config.toml
d_model = 448
n_experts = 80
experts_per_token = 8
router_noise = 0.05
init_std_router = 0.00822
optimizer = "muon_variant"
beta1 = 0.9
Below are experts of layer 4 (counted from 0) of a mixture-of-experts language model. Rows are named router (the router's row for the expert), up (a neuron's input weights, with its number) and show model dimensions 224-447. Each number is 500 + 25 x the weight over its row's rms, rounded and kept within 0 to 999. Numbers have three digits each.
Before each expert's rows: "gets" lists some tokens that make up at least twice as much of what it gets as of all text; "comes after" lists some tokens at least twice as common just before its tokens as in all text. This comes from a sample of Wikipedia text that the model never trained on. Tokens count by the router's weight.

# expert 55
gets: "a ", "in ", "7 ", "3 ", "5 ", "with "
comes after: "| ", "is ", "a ", "was ", "has ", "in "
router:525475501514498493526462494478512524511497498518497513464489468510501501527462515455494526502482475523492458521518483532476519561499482464471493489487496513486483493452520502499503527482491460490492481471535502501496502477552477493501437493474511524457514451453563508457505494495496491528438488503534511537490491486500554453481559523499488538481521456514480496481459493514455536447524483479513482528532481510486463478475461512504491500500469522542449499492506486519464487516457475502505537509508506508509496529497479448486518464492548503472502474481484510474435475498490470492436513464491536510488533474481494498465485455480530498488532509496528453490515506501489524538515
up0:485472539449469500525472557484470449481506496518499490528529506475555500506516513483532528515549440546529543476533491479533488488521515496500485547502473506489487511492515507539479467459530492504561411487497481507497474515522498512475492509505460487516512539518491501497463483473502460475517553517503492526530487555528489516487492498527499511451512517495473565485528550475485491493497454484462498528480541506499502477543500538514559515506542465492507475497505504499497522504492502512523464478487476466510480490507528508512499487489506479504475497509469534507495483466543534534496499447527499490529480485494522535524452503548508524473478497486538528536492493516580495483467
up1:509500472540467458510452487533489491453507521478492511486477459464472508515468530509474513533558512532553495483506509477489541538522476514479501508463499489503521529479474456541456457484499474490521489499532525492492489526512511481517510477475478514487513474515549493496499531486516482541526505506508556533549526496514521511514479469505521471489450517476496508509477549481493513479462457462511472490499458449510460520496504521531499537545501521475476461534522467457508542505500515525502484482485474486532510516521505446543537483507500500494518521532490494494535483500466505499517485459493494505499514485468513464522498495519473517552518480520515511478466495480474495533496

# expert 52
gets: "| ", ". ", "- ", "\n\n", ".", "). "
comes after: "\n", ".", "|", "9", "5", "6"
router:477535516523469516533480485496473496510484505512517439521491461521510454460499548510496465516526523513513508524488496504533486503489524515519469492496512508405457473518482510509501507438456509498455516522529499509499532473584479520450505527554526492486466466491494508510492542520508505503515504501502499479503459488492560468526518530521524454522496504490554521465499498494484529495468510547482488519535483469521517545510518522460481507486497455443494533492512543487515479481504502491525500476519501507501493543478463503514516509443502494550463484523503464543467510488469492537496481494494527483502457459516507513524458496489495474523503499506484513498499479513491526532492
up0:541509488490491520475557538495523471493523527477472463512506519481539533479513505489512506452491564517497533474456474506494469429494432581530523471494500496487499531475511484482488469502513527482488508464543490486455506488494494495522523478515516519524483491504488502476510534516514479471469510477491516484551513517506495476507503516486495484548481492505523501500495514552472511486532547547499505497475484547487496485480511549513508507512472503481545483508517477477466537529480525520534510474486515534527471512495511496469480479495466550508509530481548496501525495524510520525504478459529506498495488490498517544504496484535516508490502522502491540485526477476554513506464
up1:526501493487488523478484481496464499516488515490471488496530499516478505473508506485552491497541542482512483504479529511510502500497488549517520449515506489507480481498480525522511532498512498495484462511524467486521461477549521498514523479496528484463461522506481514520469566473488509490432476507487539509513464505479471479502522526509528515482453500499506482493530518458513542505457523497444493532517478516487505500472503514536535480527508477486514477505516487466449506514503495499531491515466503539478538471448493506534505560437478491508516483509533522507476555517442540513498498480489489494512475473525534516532517486469501496518510522456522508574511480510481475499491

# expert 33
gets: "the ", "a ", "The ", "an ", "A ", "one "
comes after: ". ", "of ", "in ", ", ", "on ", "with "
router:537452506512475453476519505477517517529472492487500479479519468476511463518464467482505508472527508512492527503532536490498529507518515493498498520458511483528527484463504524507513487477531507489488508491490470509524510463499515484470491496453482480519517463501528453496493475476457515507456503508517493536498474464490503481468473495490473505511537476467486547528417507496482541488506486503486479538498469512487533480469484466513477542492504466455502513537523481499534519503531492466461524514530527489512494555518539507521511453512473517464476460486469498505458489498466514493493547512482539475518543519485496526500526465489495493486498509525570538476512517501476481495514
up0:501495475470498479474499494564499505492517494480510505497490533483465488510505464484552474466527483494519502512495480450530502495499504469493492498499495492534491475515482509472520524510508472504503529542501496518509468506517481454505496529488480508542521466516483509499523509484482478529483484541526513538481540510522484531515453488521476476500454489550520500512483501436499545487461535526483523475516485499549513523462494511521487529556510489473504515488533483505490495552521497507484468489481459506479534471508523510476456530528470541454492486471512512454508466512470527493458546532531483456499458521518503470520524488503522508489442517466535522495532492495494499473480
up1:513522520491476497472531556541513489514486475508478463498495452486495509466492483480481538464529528501506449497499520467540504553475465533513521479515486545498522524549498505508501489503450500505422515509512452515530512511528498508524502488485518516564517522463509451501471505511431459493502483527508494513519476520465524475522508533549557452522504533453504520502477477488499451453520477508496541509484500529465488492484518500541536480503501529463526532500485487492463503548522484505518482469492541479477462524502472492519488488470509498515454476483495493507511509534469503476504462510548463532511528502511491509470498501477476495482456466534495504531502490534510481497508

# expert 68
gets: ") ", "\" ", "% ", " ", "0 ", "s "
comes after: "-", "–", ".", "S", "'", "0"
router:478513496510469509481544493466458496507524488479497504489521473524547474516492475499514472454472502502513521513475490513518518495468484571496532465503497553497495482535452479516523486492460539505517508502480471519444473536475529504508508498522551530499493545514535464527488491524510468514530484496520465490508512483506502520506481480507523498470484525495521467518509517472549506554506487504451485474486545460503491538493543514491527533482500533470502494556495500500496502510495518526474471534485530498486461508504459509500496522481468486533507503484541455487499507512511527518559556529478462521505476460505504513461506544497465494494483475520491551472498510503514510484529
up0:554519476483483484497515481516520513502473482508512491503497514539486498467527500464485474458551495489525507534526512521514492487541482516543513510522472473464479520514494504515470489532520505506462459538468507525507488502510480492528488464477546526525476504503445501516531485483526495534491494473558463481508500524536502513538508508523515495488495502488495502464508505517527514503516531538510487527468514499527520500487554481519503511521464459519528462523499469461461484448495490539552492535478484493477535486474490476499541515513501494511551531451470489482466471512516511536507535497486501484514487472509512506477526538528533483522515508489505509516479512521514550505479
up1:507514546511510528484467535511458502518483502484484508499476449521489553508513444487517495504484493509478535498491488515497559476505534570507517512521479524526500482520508460516559514488476507529514543502490532474483514504505531492492466511477525542437497514528502514503473464518508474511510470484531476462485484496504494520473514525444503456527475526491529504491492505528513541520507521470462496457502503486518479507540521486521554518457509553466514489550477514555490468515587449475527493537469500526493473507520482503564543475489475522552476515504501523491525499535519518454491490509502460470510459515464506523502500549545551486487439532539500546490456515530510517531470

# expert 26
gets: "of ", "- ", "List ", "202", "part ", "many "
comes after: "- ", "a ", "\n", "\n\n", ". ", "is "
router:543429475499504506531485542498546505498445494531525521441523495503520531506501475521520519469484488520499444478491492552487527515489439514496532497501510509549524512471489515478541504476468535469502471508488527491470465523496494510480458496451524537483524475503516491483454498480525490471439491500492500539505499458507525496468524504476489529497525507496497478493528480510537480453502504512471499545485531531494497454472501486476520535496528517508471548443548539529495506494489482499477518521523503507575508499529501500504507460495544429474503516490517522488479474503499507476511489494523515505496530476479495531474524458483505516469498483504502488484524501528546478517501
up0:471466491522509506528510545505526524494483523503520506506474498516520536520528445542527475521508493487512500499477510463486534486549484486474514503514529514510488507521512494485527467501483529519536502481483487508562515510490560473482477477489525481489517470510491489546494522505507543469514497523486487507505508484477487542488508501548497488501480486529538448489515512442559541520504526521480503496461486500504489493535453508528500506526500524465492496466468448515498538516539510500481555515511498501477488492486521514525462482478541471529518518498485470442510512493548484503510480497513489507545534472510460528523470500541527497463483520503558496438446470534511532491518
up1:537515529511498486498498509542478480491517502526422525496526460542502540517480482494519462491480490504491460520503504480543484520500522500485504480483465521514493553488488482539519480475493501494467509462489551486513493476496489518530461445532544444505527446502486467505537471487538460502467510480482465509521534506519464460467463513493492494489530517469524489527491479537457549504507517531480505531488520461524487524534533490525478511493449482459500491512516477466557477492528507495470523532493470512497484518501480510484506506539525471469524525481515519509491505528491530518528514515492486471501539479506471485532508514487448477512497492495539500488493491534527518512521

# expert 29
gets: "that ", "by ", " ", "who ", "— ", "which "
comes after: "the ", "The ", "a ", "his ", "s ", "an "
router:510502483512530481516480500456480501487456499516484522587528482493515480508476447509497484535487538472500543441511503467524498450508545520556511541512492539501497500460523490508463491468497500509501501472510467461521538495518519504506518498518504520468478563531488511528463501457484512443507467485496499566511516551475503481512474479504512509538466505524508543463493510497548468536506545515535566522526489529515533482496485489482491539505527473509508504499534505500495462493501506473512507462542520487460488498499466516497490504473529493546475524515495530520554492499531484489496461523534504510489506489542522510518518549517539505491478490461471495490479464534469521541509
up9:496498498488457515482476510454488500506508478471521486538485532480550525491548499522495534484527472549459521474497467542471487471519512510514525513487476505499496521503510459501504524509508545478478522491459503471491510512482480475473502479525484477501503525502530514536502540513539494516488483525498495507493468486512498500502499504494496506481456553491462484480512491525530490487502501528485508518475522525473474497500524500516456470553512488496512478509500527492529542519452523566534502525504494538481479505485524496538542456469511489554531462484529516514470450496487485476521492444508478518483520506542459544491491446512500519527467473472449483512516520526458492515466
up10:513495503528522529486504436539510509523503507552482509448509520483474500530475473494453490490525496530537497494440497492542512460512508506462483546504464537473494539540466465456433492572498481549496514495461515494499527503489482511538497499498523487520546559496489484511510484487477489494515535441466469472515466497537520519489504516518521489491535453520488474481516535456462503540462561490499449499452523511488460510532492502539470519518512472481485518499488498504470454528480517529521512481507508552497490468492507520517497506511507446473488504512529507499513475519485530548480459506458483501480513477483497505494517552520486527490559546557541512475510474515481541534478

# expert 5
gets: "in ", "the ", "1", "at ", "In ", "a "
comes after: "| ", "B", ". ", "in ", "-", "b"
router:507501497474497512529542504494502520516525471514523546454466568532472509499514541515468486523501537454531527474542479514435466515496522498505478527524508501538471509555522506518515504447542494498510493508543480514468484506474504456532528491433495456514460482539541472480530499500486513491474507504531525492480516479522521563471546528516465501538499522503484487488486536495454496485552532446527467470491492512482478532469501529493495542483492525501494502523497494515529450473477525467516511546528500484568499484525514524500498475475508448491527486469522527543528503516522533474515530500527505504500514488487494497504487439442511525514531511509492495490497501496497517588551
up0:494513460480510538510503461539503535530465482500479520495505475481502511439539460516502531481532494462504502541528505495530484481504528530482531490501496467470490546495473480503530504545519482531520543489536489509506500531515508508485511505481489490507500537513498516524485462498496529477512513500496496518514509460498507466515491532469498500510506482457512481457517527552541495450514495489524454491504519485488487523480473500509545480485524504453497508480502457522518532496498493498470490480469518510496480492513518456478487493468453545477481502511581491484536511506489530470526512471495484476508433496503484499457460467514536470541482510487508474548507529450471506507503
up1:498525526469507468444493486510508506477516483486485505479515504496517532484502502527530506433525488479504537503473511443496531508489498491520504506462478485522517510532482488464490496542510554488534495488507512493506443480490503475484525529492503499509516502563523466478532509508500458502515478478502511512490513537543546545476510514511479473491493497499542495444456505486502549489493496510485514484503487502488487528501510511526476573491498513518527505464522484455484493502538489469554496512524446497480480460448519513486486510477487491472526498522507488492490527519485532501563487516487486474494501482529487479456481502501488459567494511501485487494485508496476513538513

# expert 24
gets: "\n\n", "\n", "==", ".", "es ", "ers "
comes after: "==", ".", "|", "===", ")", "== "
router:474520509498501507522488510496488542500438519493461480475464535487502496533509495519488498510488495508535513470465510492535478504531515516542504483553504509433485512466485519506511505533508491516526524503530507487543478486515453487490492498457468498563535535500499484522532536462473526520493474507444505570479490488523491483481490512488527499504488476504524536501536489476497504487479489516492488527488522532474504520545488531523485485500535451519494455489534500526460494482498525492502482431490500492490480443501446529522533545488536494536483539515502499495492509536536496515545452525451524488492492499543509483532488508513511521490532494501522513494499548487467514496449
up0:563522534489474521514504533534485510523480519487500504479469551498514513449499513521521516553485480516490522495508542494482507542526478479503502493530479524462421460471513516500457527497456513541513513480477462478543474507528496460516505481529512510522446518489515480469456483489462504473508507509486484488509497514483533484473517550521481491490558510492514516503514529531499481476535484476529497483515464487506497482494480477535452515473518462480501488500474518483454453511473527424476476502486489514528472513510533496512507531487486483523490452519522552484479511520482450487505468493497500507511481482516500506477518495510500529490544471471505532466501510500551530476494
up1:473508533469503489488507478502533492498534580530506478526466512496478492535546491487479510520558471513536477504488492466522500461477508503489546481520510520479485460495490468492491496498534510491507462486509501488452490495459479512516497459490514533492531516501527532547510501500500484440505551542509467499492549501533467514497491518475487465502509507455506543494480533480497487493508480489548519485518532455493524545493532460542527530528522512457534477484484503442499475537529450481469499509496488528489441498464493530524478520506500491518500517479527504495505503498504496517505453519468516510523498493510500485556471538504541513472504434477472499568490493503465510495515

# expert 54
gets: " ", "0 ", "0", "1", "3", "1 "
comes after: "| ", "a ", " ", "the ", "his ", "("
router:512461483483455544542484533512499503510552502529474547492515544502518480520489490490483536529520524424495526486490514501481510515469492483489487550472512486455470513499543484496484493460549523506518497471529521458432534496501511478525535489442515494531455500466518494493520486495520529478479498505542550539503475472521484486490545483516460487504505486503484529537504484498450492455519509441543457450500528499540444513498477494511490494495484515501482514517487510502492509492458533484517514521503485483536497485470481508483490511467496541483559448522498506497508495486503496455501476494530506512542473425494498509478497477477513517540545483498466477488518499511505512525525
up0:526488494536467479453490479483474496510529493542502515484472498457490531458511536483503493517506475493477540516503500504476504537519480488556482500501490483496496512488519488490488555456505493490527451506532480504470513484534497442489512494502550502522505527483517518500510491508497483471507502518467492471529499533492514454509514480514470494503526478475498501520517469540511492471495512502503484479489509546476464491495536511498520476487467490508483561515525534562535524504500477507536536524485525527498494516487505489502490503482499455493498503525482485481531476505473502485491508545521519498486530488511508512526498482463458479514492539570482512501503518487490486506509
up1:503465533519575514472508531478455474503503491480546502498532524477485485469521456494531509534498475485467482521536523511503505527501493502505503497478527527469503491540488493487479511488540466505504496534494504458505474498494458505462535487548530521478524464499497507494530457469533513511454496473532500548503464531565515505525458508476477506517523553453530525510514504512489518534537466545486504452500512562514491566490477430483504472534524470493489469534500510436500525485503508546463520503533478533505458478496442524489498522510502464527457498497516497504509492543533527486520487501495550508483497485552498516494499489499551480535516498502447515498504482474513481507505

# expert 3
gets: "was ", "is ", "were ", "are ", "be ", "has "
comes after: "is ", ", ", "was ", "and ", "It ", "which "
router:511472516530485498488487537503522464489456497538509503527486490505478536489520515494519521506490482489489500509542533497479538521504505478471538488491477531568453469468482517491502469485471496495519487527541506502496502572533486512487475514500504489511525509507515501485523480487492520556471499514509497481483474450502464456502468541487485467458519471496477518483525464512511501496562492523484523557506511473486517471496469525495503491494513534469448507506468492497513495506512539450498540522476442487550547501486478468516492459510530449464526484494481460488540515457519464499451544546496496516496565522472519508519519464457494549478516485509541477488530492542530431558477
up0:498458504502504482500484501522494512532463497533518512522435514531475519506512501528489463530469550491482461491491507501486528497513511496501458530516446535517446488467467508506475458471502511455520464496510500513499460468483471505520517511525503470472507516470554489481521485521557473512473474460489525519450455461494478520498480555475472497552485474504495462495499481525509500473479526472509502502505517478489487478515524520543514483501465512509519510470517492519458504510503515496499512491465444490512479536515455455529524486513520468507534510490548562467474478498514516505472507478487496530490515438524482553504480414467521471488520474507474486491483517537483489482507
up1:480508515534473514482503540496497482506471495517521464518526539505513495479512486534451497498497524504507499482479449479462534540523505565510515485508479476481456480502480562528520443493463536513516486494516499508498511490448520478486431540494557455463433528496485495499494467502520494497495473550482486432493477525502490478485489529492516464471531508448512484475532493482490493530465498519502546467498507513481502487491499492490516502511475508507496501500502526532506510470485511499495527513509503523473535518507452518555472487502477514494503465469510529467479482510507470517475511458520468492554510460501474477459504464488468440510506499503505437471476458465460458547480

# expert 44
gets: "|", "was ", "is ", ". ", " ", "he "
comes after: ". ", ", ", " ", ".", "It ", "that "
router:536504504525444521474498521525500539482496526502563489508484503529486509536456480471489504520482501481486524524491481470488495568488522484459470498523506495548427490524493505517464482497524509475550499542559493519490506535513512520452457501508491512500513488518482526444496495465490512530493520501517510541473473467527461500535494517492489460478509482510450507500437473521484496543470521498483492526530504514546512484489440511500466483487505492483500501502482497510509484467507546490501506513547477492515521516503493482479493551514522489498516482516471507492526538488494524503466504510525494499488531513549502480550537498506508529545513510512511467489501504528498462524466
up0:517525496481450459506544495514503509494474476519494505507522447448492541536487483439495460521523531544457470454525504503490481497474488497482534503550472484559489524496459496498540480506485476495462484495521499499517546493519528469451475468498515536488511503466468497511515511456496492450511506456494506516528491506487491522552494491555501492473543513511481539499479483491518503517511528527536508486468492509501498466523432496518485479485460474497471486518504539518543519533536520461534506464467479495507540530456485488456464509544482472509475475467464529506485493530475474479548549492545480535510486488501508465496508463533454498540500467499500502515505472501562478479514
up1:477505517483470521503478486491511501523511525467495493512469486508491481457495520439544518493545570478483514487482467458496502505531564536494510503502492493515455478473508523522470517528526529490487528519547479495532518475515488475539502485585540460488494495523527538494502464490501487513506486509473496508481502498509459502535467496497521517471509488439507520498502506530460498516506510540500514502518531481503512565510441503487474495472525509525509462509488503461499500512544516502508514480518499529468479510515530516512522560514505517527502520540504570540516529453484494508450500538517510452497509515537517543497467493502537492521517511498475515494477495507498514471464

# expert 4
gets: "|", "\n", "0", "==", "2", "in"
comes after: "|", "- ", "\n\n", "the ", "a ", " "
router:524501493505494493529518507507522516491475518506481491466510511505504483475469487526496488542535520474469508490503515454509467521454477510497468551500469540491462511504522475495485481465489506499502464512552507471463443504524529511491528555468519498513525484498498518483532527536499526534494516494535538524488471476516510481474536528466477494514515466512494532524502474527504523486513501487553469477513510517491483484463485504482492480502534526513484517538518501510489470488511489471491530518492444503553482476484560503449518449474495500469530514515499440519514499494482510488485465500487513537547516462469518473483570503497495535518516539498502510499513434514483525557510
up0:553491455445504529526507522530507523527491488493492510464544503510499486484489485490488518446526507493485482477475493458430454515499512501508478530517505524485466522531496496494456453443507502510506503475507519528483532486515509451536468530495481500491512465510525501538516522496514478461486512528488466493484524502583504502493468499477462529527533486488479491500428478477484511504447540489525546467483516531477525528470451524477461487542524510468525510521528515487501487509522549461474476497504490470465483471488522527496470510488516524482504513513467518518491458510518536512512522487484491500516483479527490502483534499511496489560527525440516497516534502501519513530529
up1:563457494516475545502540505493466505451538488471493478464482502483553531502490461482500492527538529509530528481495507471507451475522506496505531492545487536487455499474480505520510479462524483477541549530510492528494516527510501487515523521519464482527547514531494462496484477479514488484532512494478503516508459511485480523497488498461472467459473520478508537439514490537513514494458510532459502489546510510523534547473540496515474471522513479469472487476443504461468527552458492503505460496499463502517510497519491513476479534481509460483483493497439486513523513542494513480504480491476449523518505535497506508459504486494486520479510487447539481505493491477487487543456

# expert 28
gets: "- ", ": ", "o", "s", "e", "er"
comes after: "\n", "201", "198", "Kar", "Z", "194"
router:529516510542525497447500515529551476482479521519521507493534520490528500494488520489549488483469493509463513556522482471465467477548542469495515514454479511472519522485506513487481522489502510511456499456489506508514488479488509486496508544512501503479507514451495487491469472473454500498499512523497502504555487480536491526511475521497493511515465511509514558485475474497492483454467518527523497454455499483503478463475486523502484496503502481507471538454465544505455513503514467565526501466482490491497524529507492520499456547446504501546467515466479507507506531493527470514488480532500507458501481469525533458522511465503489457480518520501503469485519518475545478461462
up0:525500530513524464467416516529513463486478496497490536510515514514524503477465515527496545486513486515497535528490498506529472538510470500505504492479491505509490474519468479459477528515505516519516503506521526481484508502482498513557487478518444476458514478457474520520515527439512509478450477452487485525458497497510459420515527504493545474499495463514523487472531487526521507489510487509474496484472557504472552502536517500499511520522489452479513516497533463497493490481487498486492492542486504494529498500503459468512512499534498493516494476465513475540466487496499478535494516529480517563511443460472469520515475502498497494531512504468510500512518476520502484489501
up1:541517511517526521522526514498525501464476520483499442487526487548472511456511475504513488494436506506482520570490478492509554505497503486547494499476465485516560525512498464492498509514540474499445494491491487460466492506546470505512462506525437485546519519499514537463498510516518520527457509532468489510490480477490491489495496508489500500530483524514471490482482484427486506581506513515487497494472542494517504451530539491519495501516488526508515510476512463500530447481538494557530508522517510491483498515509513477484516506486483489473485536502457464481535522489492546504494483495485508509496507494497524549521527541501502458469507526512508453486515514467512512500477

# expert 71
gets: "the ", "= ", "\n\n", "=", "- ", "The "
comes after: "\n\n", "\n", "==", "- ", "is ", "==="
router:554456490485487491448498493520565508491477465514519478465501481507477493477477477501541512499508499522498459522480508522468532461485462487481511471496491542515499502529553549462506507494469519532498451512449547489530495536529514502477488494517458483527475498463490504506460520486446494514488538505495524551528513492490492540492457475486502511494510473526509538497508483510498509522479473496466509506486573461501506498498477517532492508481536500518467497442508501516495460526528525470502490483454501512545477450492514495485515540500493505479491479511488528496547520482520489512517489501477510472502488530529492464526503539509497483484478516479523516514525508542511503462506
up0:506493485514505482511523545492504503512538464502553496528493503468523532528508501540515473513502469517503528506445488478546554476529512501501521515493460534491518493498504514423504499545493482516528517533501493496492509526527505524515511506508507494510476489511507562486529529457487487518522519492512509468479478456511524489484534525481537502485488502501545496516520503480489523551509506521509518512493508489499489537510516516508473498501530533481519480526480474556461503490520535481495469475495517485492470504458515505488529486478444503505502494519543481502508496520532534480475526476522461464535507528514494517554453512554481507506517498511505502493519485510492452520510
up1:481494558468518554480477536455518481472478518498536518461473483515510490520523510491510513498485497492511511505474503506513519557501489479495471554479477480523529550495503513441522492490483523510474478460496520528487517508501445483548534482520513512512505513526482472525480536550509493501532472447503485506440487486518529461448503458486511494527488486496521535507509488541551473412503494506525506503474541501494475518527488486529517548534498505526506481483482531526497478496495466470494481472506439468502489482527508461506543491460490468483525472512527472494466441502506524463500511489447481507476476475477492456493503520532494498489494500516519528524514520494499506498460

# expert 37
gets: "- ", "| ", "\n\n", "201", "==", "to "
comes after: "\n", "- ", "\n\n", "F", ".", "f"
router:499495529509508484469523554481508531473540520482495487499498502503496523468465454497496484517509495504470523489563514499451466553443471511456447519519511520527497497506510467508509499480460453489494539492463514511515471528539497517486514510517533529528456490525455535508516542521502501478484526518531468502496474521506500500494547511509538524543558502472509515532491498504497519479472495482493546492482490479504484509434486491511525469499500494523505523531508467481512538484510442537529506512476480516519492490507527526487499495456436537526460520476478469509494515494522466457482480544555495516499497532486484524541498533500521535513497504500452473493519502523526442496507
up0:491518497473499529528491493531517485511496464465498500495465479509472479466498519494500469497477479471534490512515502507487493519495488461481476522470477565482499485503489499484501506457485522486487518536481497497497425499523521431502477493511525530474475520530502498492467449459451474514442473520503449538517487540507471434519513507516485472488479518497477494511498491547499477507452482488519473517495479494486523491524525546499508488519505526462493512513507528486512491498495515507548488510510512522513510454489502468480510494502497523499475499493509525473500506486475528506465495495482479490542514511554522506527469458484487520472488501478481504507508540489504460476514
up1:470537522543552512509511518481557516497468510491474530509492502503548514469510462465480532459437488469496487497526500474495486489457483535521508541499473477523524478481455500502495501500500526512507484487520492497446461496458537480506463507496472466502514504500495485559545485480539492497468521555555452486514470503537531511531509535503483532499494493488518508498507480528486463465501504450498487514511488536482454505521516478547520552495493482471538515474504482439462492489521510469477471455483509475483507503521525492524483502492462533498495493531520478502503476464540482504496478495484502479527537483483550473507505526518517502515486475531528481512502558474515415517491

# expert 14
gets: "|", "\n", "re", "3", "\"", "1"
comes after: "|", "(", " ", "in ", "and ", "to "
router:471509489525502508537489523527516500542495527511474521557476537489467470455508499544491515542552485489498511511487515483462470503470504496472495525527508538501469529472501473491498510501543507520485483457537465464492496516471481533517563527532478499455459479466492455518547533499502534495465499493536538522447488478522442500484481486496470468484526504507519532499477516552513505512521497483518481494515495506511511505496492511476495442505500535524500466480514518516474470479529525508542496458524496479474462487469500505494467500525530518524512505511493485504541477479517497483534496537453499547550521542509472495490508486460462512509469490521503552495510503460496517516484
up0:496554477492512502510529534469473503495532500506504471487526507469487495506488516462443485478498488498488447464533508517468541523479449503491497487521509485507495523503499462453477531509506486467518475558462478472505491531498514486506508468514504511490549464511534502500497534488501477533457522503533485484478450476490515513504500537523532484464485480473467542516481493503500528564497509483495524502500483506525495530490512447486538521524445514475516503506502519505483514470503562495508531511491507439475473507478486469494545493515513505528461486520472479504509502514511519512444422548469518502541512481524474496513468483510474510504539449489466482487491491482485474472458
up1:453479479474508462518517483474525544547508514520488510517490482517512511454489479480478534492546501498481532530476543502514470466508508507468495477519514498522476482505511440457507519488505516530457486513510511463482488510507492519518496516542531464479486531444510501492487502504509495500521492491446478522518529468429460523549528495473567450504457525479489455548512476535507485528471524529507499488474498545456528504471560511498491480520502523516527491492499482505497465508494468518475482511494509543483506483492486514474478464492470486488487507489492507458534443549539537504549512464498536501483494517546469495480508505475470517469490476483485468512507496507498480486499

# expert 38
gets: "to ", "| ", "ing ", "had ", "won ", "ed "
comes after: "\n", "to ", "he ", "and ", "was ", "not "
router:462510451524490479482519458536526539508511503475483492522513524506482484503480514462489483519486444508531510494507507496528495490507545501509521507467486497504467505465502474524479478457530550489493476514488482497473501534482487538530503533514482478496516474495482510508529515516529523537495519526509495518493486499513518475521536502483499506506552473513458561513508512526525539490496492503496511470532472472474504527491554470506481471484452485514502457491445488457522502511517501477468477495476517528535529474476488487532451463479446494491518485483499460545538483480478533505490507512502525478490511529483488549555527519480484518515510468532469520498485489458528491501497
up0:501536517455480474488469499504500519509481492476530486547505486538539483484515461529493513509499439488478456434457471511480529514517497533500479501544516527521494540508469485480485517495457507539468497503495514490516511480480488489516491536540506494502496471465479506484489502515460475511464496454543474508488522498548504477489528480476540518507540514472489483516543514508498504483491488511486518495478469479519533501496494484499457524476461478477489494492483507501493470489490522451511504531496521564540501506500520444558504508550517524466453525505444478509493494496499501520544469500503496455502527531510466485519498443506504520501486453492461486522482507541490462514482
up1:508525499515494447511504471502534463517501515535517503498456549505502494459477512440518518506457430490514489506502517479574425521477498449525479536528489503449502519518514516453517531490515472488537503511483546529509505503525505484490491511561502486502517478506557511502483458480519511494497514501521485505469546488511534499537525511512534568487527495495486480466504549527531494494480538511464486531484491510510532533503507498486535527504487528525511503480502523448507471491495479460505501497502510491538522491510506485529438489484495498484495478521502527519506512527522498501496474469482482496518510478473515509513533499473491533534515498528512502492533494496485512469466

# expert 62
gets: "\n", " ", "a ", "1", "2", "un"
comes after: "|", "| ", "a ", ")", " ", "s "
router:529448521519478491535548508541521462537535517518474535471513538514526452508489495497496507527540512472526533488461530509489509535475552482460500492502469501506438504519499479497502496476534495498527526479551521494447473489530521518524490503449522490501495490522547496510509497509507529517472524493526520523479492479530498487481481552491477498531536487515445527506518512494487549472524494475499479485526500478531480509474493513526476502500479533499475492550515494511520495503533539459509522506506478502531481449498513499467487490479505527438579473549456500515565482486476507481519483514520554489522480458484464541495540516475537510577494498517498510538524503507456522543519
up0:480487514498547551494485516500492537502481476505491474504500556480478501485517499491548497547513481503483489477470483486503445492498536471405510488522483476442477499522536486491504504464535502457537508471475506525482521526467461530480536520544490509452496497454490504518518534496514498513547492488534498460504479523510514487520531517528494510491525492486456522530496520446498475498543449447505559518480508506514504529503502506504519492494470507477481502509546525476519500498486507498509516496497535500481475468544499516506492437516487524507520502516513492522498474503511520487524550520486517463488488507502438542556521513489531527500506502526532504466468513487538478540557
up1:508474506514496490475495492498528535551500484494486512450512565486544495464513489493518475487473489463503493554504521460491495474559520489475488571480504523496491480519545507466487518463535516479557530524504518493484527511477527509503520477510495533510496494515498478473487533493524467547457505485449530529478519501505523520482466536506552525526518508495483478517471519531497479470485488484513521470453476510502513518520531532532474519525494501494495487488510476522491460532497512472493491504469483517471464454483474559478480462480473508486505497496510484474510477501473490528530519536438501481567508496477515510478475520449522505491484498497486507482501516476563481521499